{"n_layer": 12, "d_model": 384, "n_experts": 64, "experts_per_token": 4, "d_expert": 64, "d_shared_expert": 0, "activation": "swiglu", "moe_layers": [2, 3, 4, 5, 6, 7, 8, 9, 10, 11], "router_score": "sigmoid", "normalize_top_k": false, "routed_scale": 1.0, "balance_loss": 0.00217, "balance_bias": false, "init_std_router": 0.0136, "lr_router": 0.00107, "n_head": 3, "n_kv_head": 3, "head_dim": 64, "vocab_size": 8192, "norm": "rmsnorm", "norm_place": "pre", "norm_eps": 1e-05, "positions": "rope", "rope_base": 10000.0, "rope_fraction": 1.0, "qk_norm": false, "attn_scale": 0.125, "tie_embeddings": false, "parallel_block": false, "init": "normal", "init_std_qkv": 0.0253, "init_std_o": 0.00731, "init_std_up": 0.0253, "init_std_down": 0.00365, "optimizer": "soap_variant", "lr": 0.00234, "lr_mult_up": 0.978, "beta1": 0.95, "beta2": 0.99, "lr_head": 0.00356, "grad_clip": 2.0, "warmup_steps": 200, "schedule": "wsd", "decay_fraction": 1.0, "decay_shape": "linear", "final_lr_fraction": 0.0, "batch_tokens": 65536, "seq_len": 1024, "doc_mask": true, "train_tokens": 515400000, "steps": 7865, "dataset": "wikipedia_en"}
Below are experts of layer 9 (counted from 0) of a mixture-of-experts language model. Rows are named router (the router's row for the expert), down (a neuron's output weights, with its number) and show model dimensions 192-287. Each number is 50 + 12 x the weight over its row's rms, rounded and kept within 0 to 99.
After each expert's rows: a language model's description of what the expert responds to. This comes from a sample of Wikipedia text that the model never trained on.

# expert 61
router:50 28 57 47 56 68 56 42 71 32 36 59 45 32 55 67 52 45 50 41 70 50 58 46 58 57 53 71 46 39 49 55 46 49 37 69 37 68 23 56 67 44 53 49 36 48 41 37 68 49 39 65 31 57 65 44 55 54 59 31 36 72 77 40 51 30 61 65 59 31 16 42 35 66 58 48 34 46 40 65 57 48 44 46 45 43 51 49 51 73 41 58 36 33 34 48
down0:69 46 54 36 56 48 61 40 49 47 38 39 45 69 39 44 54 77 25 63 54 61 64 56 47 52 60 40 52 46 69 23 55 60 51 59 56 55 43 44 55 38 31 43 40 69 35 53 54 68 26 40 49 57 30 46 54 70 23 34 69 50 36 60 69 52 56 49 44 45 42 46 63 56 48 31 42 45 52 43 45 33 51 54 46 54 43 38 50 34 51 75 49 50 46 36
Description: Indefinite articles. The articles a and an after verbs or prepositions, such as "in a relationship", "on an A+ to F scale", plus be, was, being.

# expert 0
router:36 51 44 42 59 27 61 45 55 37 58 40 63 45 69 60 56 39 43 63 36 66 46 56 53 37 38 58 57 56 68 39 38 28 59 60 40 48 28 50 47 31 49 62 46 55 48 45 51 62 50 72 52 61 31 29 59 46 65 56 36 63 63 48 46 48 38 35 66 53 41 37 39 37 45 52 56 30 50 49 56 40 43 42 52 75 55 37 41 47 39 51 43 37 46 51
down0:28 29 58 33 51 68 52 58 42 43 43 41 42 42 41 12 33 57 52 61 55 39 78 71 39 43 56 73 56 35 51 35 65 37 58 64 44 46 54 46 42 22 55 43 55 38 33 47 55 39 61 53 56 75 55 58 37 33 54 44 64 78 60 47 42 36 61 59 63 61 46 36 63 61 63 47 52 39 56 45 51 44 30 35 46 46 26 49 42 49 42 50 48 33 47 58
Description: Word-medial "-i" syllables. Mid-word pieces ending in i, inside longer words and names, such as ti in Coalition, vi in previous, nai in reconnaissance.

# expert 26
router:33 34 45 35 53 32 36 51 53 52 57 42 49 28 43 49 57 52 31 58 60 46 39 36 53 37 56 75 31 44 61 43 49 50 41 60 43 61 42 52 62 36 58 46 56 36 34 70 46 67 45 70 48 46 36 33 57 55 61 70 29 45 67 32 31 40 48 52 25 48 50 38 63 29 46 49 35 32 55 48 47 53 50 62 71 51 43 37 48 47 42 73 52 53 43 39
down3:35 34 32 36 49 55 25 54 57 64 49 47 69 55 64 41 66 35 45 61 60 47 87 53 43 40 45 43 43 41 63 33 36 49 44 46 44 40 57 53 57 47 53 47 54 60 49 55 33 40 44 49 53 41 47 58 52 60 50 58 54 41 73 60 68 49 53 49 39 68 63 46 64 37 62 33 22 61 41 70 58 40 26 51 78 46 46 41 52 62 54 40 53 67 51 62
Description: Verbs and adverb endings. Auxiliaries and copulas such as was, is, has, been, not, would, plus adverb ending -ly as in closely.

# expert 24
router:47 41 49 41 52 65 36 61 51 50 43 54 54 57 60 48 46 55 37 51 42 47 30 55 56 27 66 45 50 23 76 37 57 52 62 61 58 51 30 24 48 58 39 36 35 54 31 58 40 35 59 50 54 58 50 52 65 49 58 37 33 40 48 41 44 40 47 62 53 37 41 25 41 57 34 37 41 44 58 37 55 57 36 44 52 37 51 45 52 48 71 50 46 44 33 23
down0:71 46 67 33 47 42 47 62 41 61 47 57 66 61 55 43 53 43 38 33 48 54 57 40 28 52 44 36 89 51 47 71 45 46 52 52 37 53 37 68 22 61 38 53 46 66 39 42 58 46 62 50 71 63 56 44 49 37 37 53 52 37 66 53 71 39 43 64 40 45 42 55 54 34 53 61 60 73 55 65 63 57 48 37 62 63 52 57 70 37 45 73 36 35 49 55
Description: Pronouns and relative words. Clause-opening pronouns and relative words, such as who, that, which, he, it, especially "living alone who" in census text.

# expert 52
router:39 48 58 47 54 56 58 60 34 42 44 55 56 50 48 51 57 33 45 60 58 65 35 55 48 30 54 53 49 40 52 38 29 73 41 70 66 55 17 38 54 54 53 69 44 42 55 59 44 58 51 56 31 55 52 36 35 47 54 46 36 56 66 35 54 39 34 56 39 39 47 53 42 52 38 47 45 31 51 45 59 48 55 51 44 39 46 54 37 71 73 61 37 49 58 46
down0:65 55 48 42 51 33 41 52 39 44 34 54 27 57 61 54 50 47 49 34 55 54 59 56 37 27 71 39 78 78 66 30 61 46 27 70 32 34 36 46 48 50 52 37 26 40 32 52 22 39 55 30 60 37 41 47 76 37 45 67 37 54 54 47 37 43 56 58 52 47 48 45 52 42 50 48 37 36 46 47 46 60 42 57 64 42 50 27 51 51 54 45 33 43 49 62
Description: Place-name endings. Final word or piece of place and institution names, such as Street, Creek, Township, County, Airport, and name endings like Giron-ville, Guatema-la.

# expert 25
router:65 43 57 27 33 52 44 41 59 47 34 56 33 41 59 70 25 47 41 37 63 55 56 62 46 30 47 47 61 45 57 27 48 49 58 63 49 73 42 43 43 52 48 58 53 33 53 48 44 45 46 57 56 45 59 37 66 43 52 64 45 35 57 67 54 31 50 45 49 28 55 21 45 32 57 50 63 42 43 59 79 46 62 37 32 41 45 45 52 31 66 65 34 49 41 53
down0:28 25 62 66 56 58 51 36 51 32 71 39 47 59 62 54 45 36 42 48 58 63 43 41 70 57 53 39 22 51 52 38 47 54 53 55 48 54 47 45 22 50 51 53 98 78 55 60 40 29 53 56 54 44 43 51 25 44 56 53 58 48 52 50 56 50 62 37 44 25 33 52 55 62 40 62 55 58 49 59 48 39 44 55 53 44 45 56 39 40 55 38 57 44 45 61
Description: Narrative nouns and pronouns. Nouns and pronouns about speech, feelings and ideas in plot or report prose, such as idea, story, comment, revenge, concern, her, the.

# expert 54
router:35 44 67 23 63 47 60 54 51 38 37 54 61 40 42 38 44 62 45 67 52 58 41 54 71 41 53 48 49 33 50 24 62 51 43 63 35 65 30 38 35 48 34 60 24 37 63 30 56 46 36 73 45 63 50 46 57 30 69 55 38 72 60 54 55 34 45 46 50 41 45 29 53 51 31 51 25 63 56 45 77 66 44 69 36 57 47 33 43 50 41 53 55 60 44 48
down0:51 62 60 74 24 59 53 37 38 56 53 71 55 68 62 62 51 59 53 60 39 53 25 43 54 52 38 42 67 45 55 67 60 39 50 78 49 50 53 67 42 35 38 61 59 67 47 44 53 37 53 69 46 64 65 43 48 52 47 74 73 34 52 41 39 82 39 51 41 39 59 54 60 57 58 67 71 48 53 70 51 49 61 40 67 51 55 47 53 54 67 68 46 47 46 48
Description: Education and biography words. "the" before university names and education words in biographies, such as attended, College, professor, aged.

# expert 8
router:48 51 56 60 75 54 55 52 43 40 53 50 56 40 50 47 49 51 27 52 50 47 31 43 48 23 52 62 61 53 64 37 35 39 60 61 61 65 24 27 48 54 61 44 46 39 42 44 60 46 49 47 47 51 64 30 70 28 42 54 42 45 57 38 43 28 58 50 35 31 58 42 43 52 61 53 47 47 48 59 43 42 37 48 56 54 48 43 61 31 42 69 40 65 38 45
down3:30 58 57 27 46 46 48 51 35 43 45 51 50 53 41 50 26 43 57 43 67 56 48 62 59 34 49 76 62 40 60 67 40 43 56 34 61 38 54 56 48 46 81 52 49 64 56 64 34 67 54 36 83 26 48 57 50 48 59 32 41 69 31 60 57 55 65 50 40 43 61 58 54 37 68 45 56 48 30 47 51 53 49 44 52 49 50 53 50 70 29 44 24 58 37 30
Description: Definite articles, possessives. Determiners starting a noun phrase, mostly the after of/in/to, plus The, his, their, its, this.

# expert 6
router:37 57 69 44 44 49 70 49 40 51 47 53 46 47 39 54 50 53 46 66 50 44 32 51 52 34 42 54 78 58 49 42 38 69 30 57 49 55 27 62 49 29 60 67 41 39 54 75 51 59 35 80 42 62 57 51 33 59 50 46 39 66 63 42 45 41 43 37 31 29 47 35 27 19 37 49 40 39 34 48 51 64 50 52 39 49 48 27 54 48 49 48 43 49 41 72
down0:23 56 41 60 43 39 39 52 55 50 40 47 37 74 61 74 46 55 45 38 46 55 39 42 41 34 33 53 56 50 47 51 52 66 53 75 51 29 56 60 41 66 40 87 39 51 59 47 47 51 39 53 69 50 73 53 46 68 53 29 54 20 65 55 59 67 65 47 48 55 63 54 37 53 53 48 48 52 59 46 63 65 74 45 50 75 38 41 35 40 53 31 59 58 51 57
Description: Proper-name word endings. Final pieces of place, venue, brand and street names, plus "on" before dates, such as Street, Road, Nintendo, Fieldhouse.

# expert 23
router:74 48 47 46 64 49 50 36 57 30 52 47 63 37 35 51 48 36 43 48 44 43 47 51 51 39 43 58 46 26 72 59 47 43 49 65 57 70 39 42 59 31 58 52 48 45 35 68 63 54 30 40 33 60 51 52 49 53 50 57 29 51 65 41 50 44 37 58 45 35 31 44 30 42 35 70 23 57 41 51 37 73 46 48 45 73 41 58 43 75 38 50 53 68 43 44
down0:56 61 54 69 37 54 51 29 43 41 46 55 57 31 65 61 51 57 54 52 77 50 36 37 41 51 80 51 48 58 59 46 76 42 52 48 55 23 63 54 42 67 52 34 49 47 52 55 36 39 37 47 63 57 43 55 51 57 48 67 34 50 59 45 57 69 32 56 34 48 50 47 26 59 60 19 51 65 57 46 43 61 45 52 47 47 72 43 52 39 52 31 57 73 51 57
Description: Word pieces after hyphens. Pieces right after hyphens, slashes or pipes, like co in married-couple, table divider dashes, chemical formula digits, and list line breaks.

# expert 14
router:49 39 41 42 55 48 51 57 49 45 54 59 38 43 52 67 31 53 25 36 48 57 47 52 64 45 57 49 58 38 54 42 41 39 20 53 47 65 33 63 46 42 55 35 33 63 45 52 53 38 37 35 51 54 50 48 61 40 71 65 29 69 52 72 44 30 39 59 52 40 32 43 43 52 56 55 57 47 67 43 60 63 44 41 50 43 28 55 57 51 57 50 44 43 16 40
down0:43 50 43 67 45 45 49 49 42 42 50 25 39 42 70 50 40 80 43 48 59 54 44 57 71 39 32 36 47 55 44 74 38 60 68 60 52 58 62 48 72 85 47 50 68 36 45 31 52 36 50 46 38 37 35 39 46 66 40 71 60 41 47 30 53 59 77 54 34 51 63 50 56 60 70 24 62 42 65 54 48 42 61 46 48 84 48 47 55 61 46 45 61 58 36 43
Description: Name-internal word pieces. Short letter fragments inside foreign or unusual proper names and acronyms, e.g. Má-la-ga, O-hr-id, Ma-o, P-TS.

# expert 13
router:37 55 47 57 48 46 69 46 56 40 43 55 55 49 66 60 47 38 48 38 67 51 47 42 38 39 61 45 58 45 54 71 56 50 45 54 66 30 37 46 73 48 55 32 26 42 44 49 53 63 63 70 48 26 43 31 43 42 51 68 44 69 65 64 34 43 56 48 45 27 52 54 40 27 29 32 54 29 56 61 73 45 47 60 65 55 65 29 38 48 37 49 54 39 52 37
down3:48 36 72 77 70 49 49 52 70 64 68 60 53 48 50 58 30 46 61 42 60 23 54 66 24 26 57 38 37 72 47 55 55 49 34 55 58 57 48 65 48 45 50 54 41 55 54 57 71 33 53 55 51 31 45 60 34 71 41 73 32 30 65 41 58 32 32 51 43 68 58 59 50 60 37 81 55 48 57 34 62 64 45 56 56 52 61 50 79 74 48 50 67 42 38 54
Description: South Asian names. Word pieces inside Indian, Pakistani, Bangladeshi and Arabic names and places, e.g. Balasubrahmanyam, Krishnendu, Razzak, Pune, plus words like India, Pakistan.

# expert 37
router:43 53 59 41 70 54 59 54 49 21 61 58 57 60 59 54 49 60 34 56 38 56 41 42 69 33 47 59 70 48 72 60 34 51 45 51 39 64 42 44 45 32 70 47 47 40 54 66 63 58 35 55 42 59 43 51 53 48 59 53 44 48 58 46 33 42 41 41 62 49 45 22 27 49 30 48 57 32 50 46 73 48 62 55 43 60 42 41 59 43 56 62 36 59 60 35
down0:42 37 52 58 73 52 57 49 48 28 40 55 36 45 47 58 81 47 46 23 26 65 46 57 71 43 53 42 66 50 58 49 44 55 74 40 47 45 39 61 59 41 65 38 38 42 40 46 46 63 18 53 40 57 48 39 39 47 47 28 79 54 57 61 36 53 42 39 30 59 49 57 51 52 63 62 38 43 40 66 46 49 56 48 40 56 58 29 52 42 36 56 72 48 58 43
Description: Technical noun pieces. Middle and end pieces of common or scientific nouns in descriptive science and biology text, e.g. alkalis, polymorphic, telomere, palps, plus words like gas, roof, protein.

# expert 5
router:53 23 53 68 40 49 52 41 38 45 46 37 42 51 54 72 40 37 34 72 73 53 48 43 54 28 57 72 43 30 70 39 54 55 35 58 65 60 48 53 34 49 63 63 51 51 58 40 58 49 44 53 42 61 63 35 49 54 68 44 51 50 41 40 40 37 39 53 32 35 44 44 55 45 16 40 45 34 40 47 52 52 51 44 47 53 43 43 49 62 47 63 35 62 43 50
down0:55 65 56 51 51 40 52 38 54 69 37 48 62 37 44 47 46 31 67 68 44 46 48 54 42 66 39 42 38 38 45 38 71 47 59 26 50 42 60 65 44 41 38 62 56 49 56 41 43 38 60 62 50 47 70 53 40 35 49 59 74 42 50 45 61 72 46 40 41 42 57 70 38 32 29 62 35 30 51 70 60 33 48 42 43 51 33 54 60 47 42 57 53 65 35 43
Description: Elections and government. Tokens in election and government text, especially results tables: election, Assembly, vote, Party, Democratic, plus the table pipes and blank cells there.

# expert 40
router:54 55 60 31 52 39 51 45 40 38 58 61 29 37 63 58 40 43 37 57 48 52 38 63 69 30 42 40 53 26 46 58 38 41 30 67 44 59 45 50 39 43 32 59 47 55 47 53 58 50 48 53 43 67 42 47 72 47 70 40 32 41 40 45 35 30 50 60 55 34 26 38 37 50 46 50 38 51 58 43 66 67 64 54 57 48 57 29 60 46 43 48 35 49 43 30
down0:31 40 70 52 46 38 72 61 62 52 54 74 41 68 45 57 42 26 39 43 45 59 43 50 56 61 48 71 65 60 47 44 50 71 49 47 57 48 58 41 24 49 55 34 53 56 61 49 66 47 65 41 54 44 46 33 71 53 45 66 60 40 43 42 39 55 32 66 45 39 51 42 66 66 47 38 35 51 31 32 40 50 68 44 58 94 42 66 50 44 53 33 63 57 64 68
Description: Single letters, United. Single-letter pieces inside foreign or unusual names, such as Ge-w-iss, Do-w-den, Po-d-gorica, plus "United" before States or Kingdom.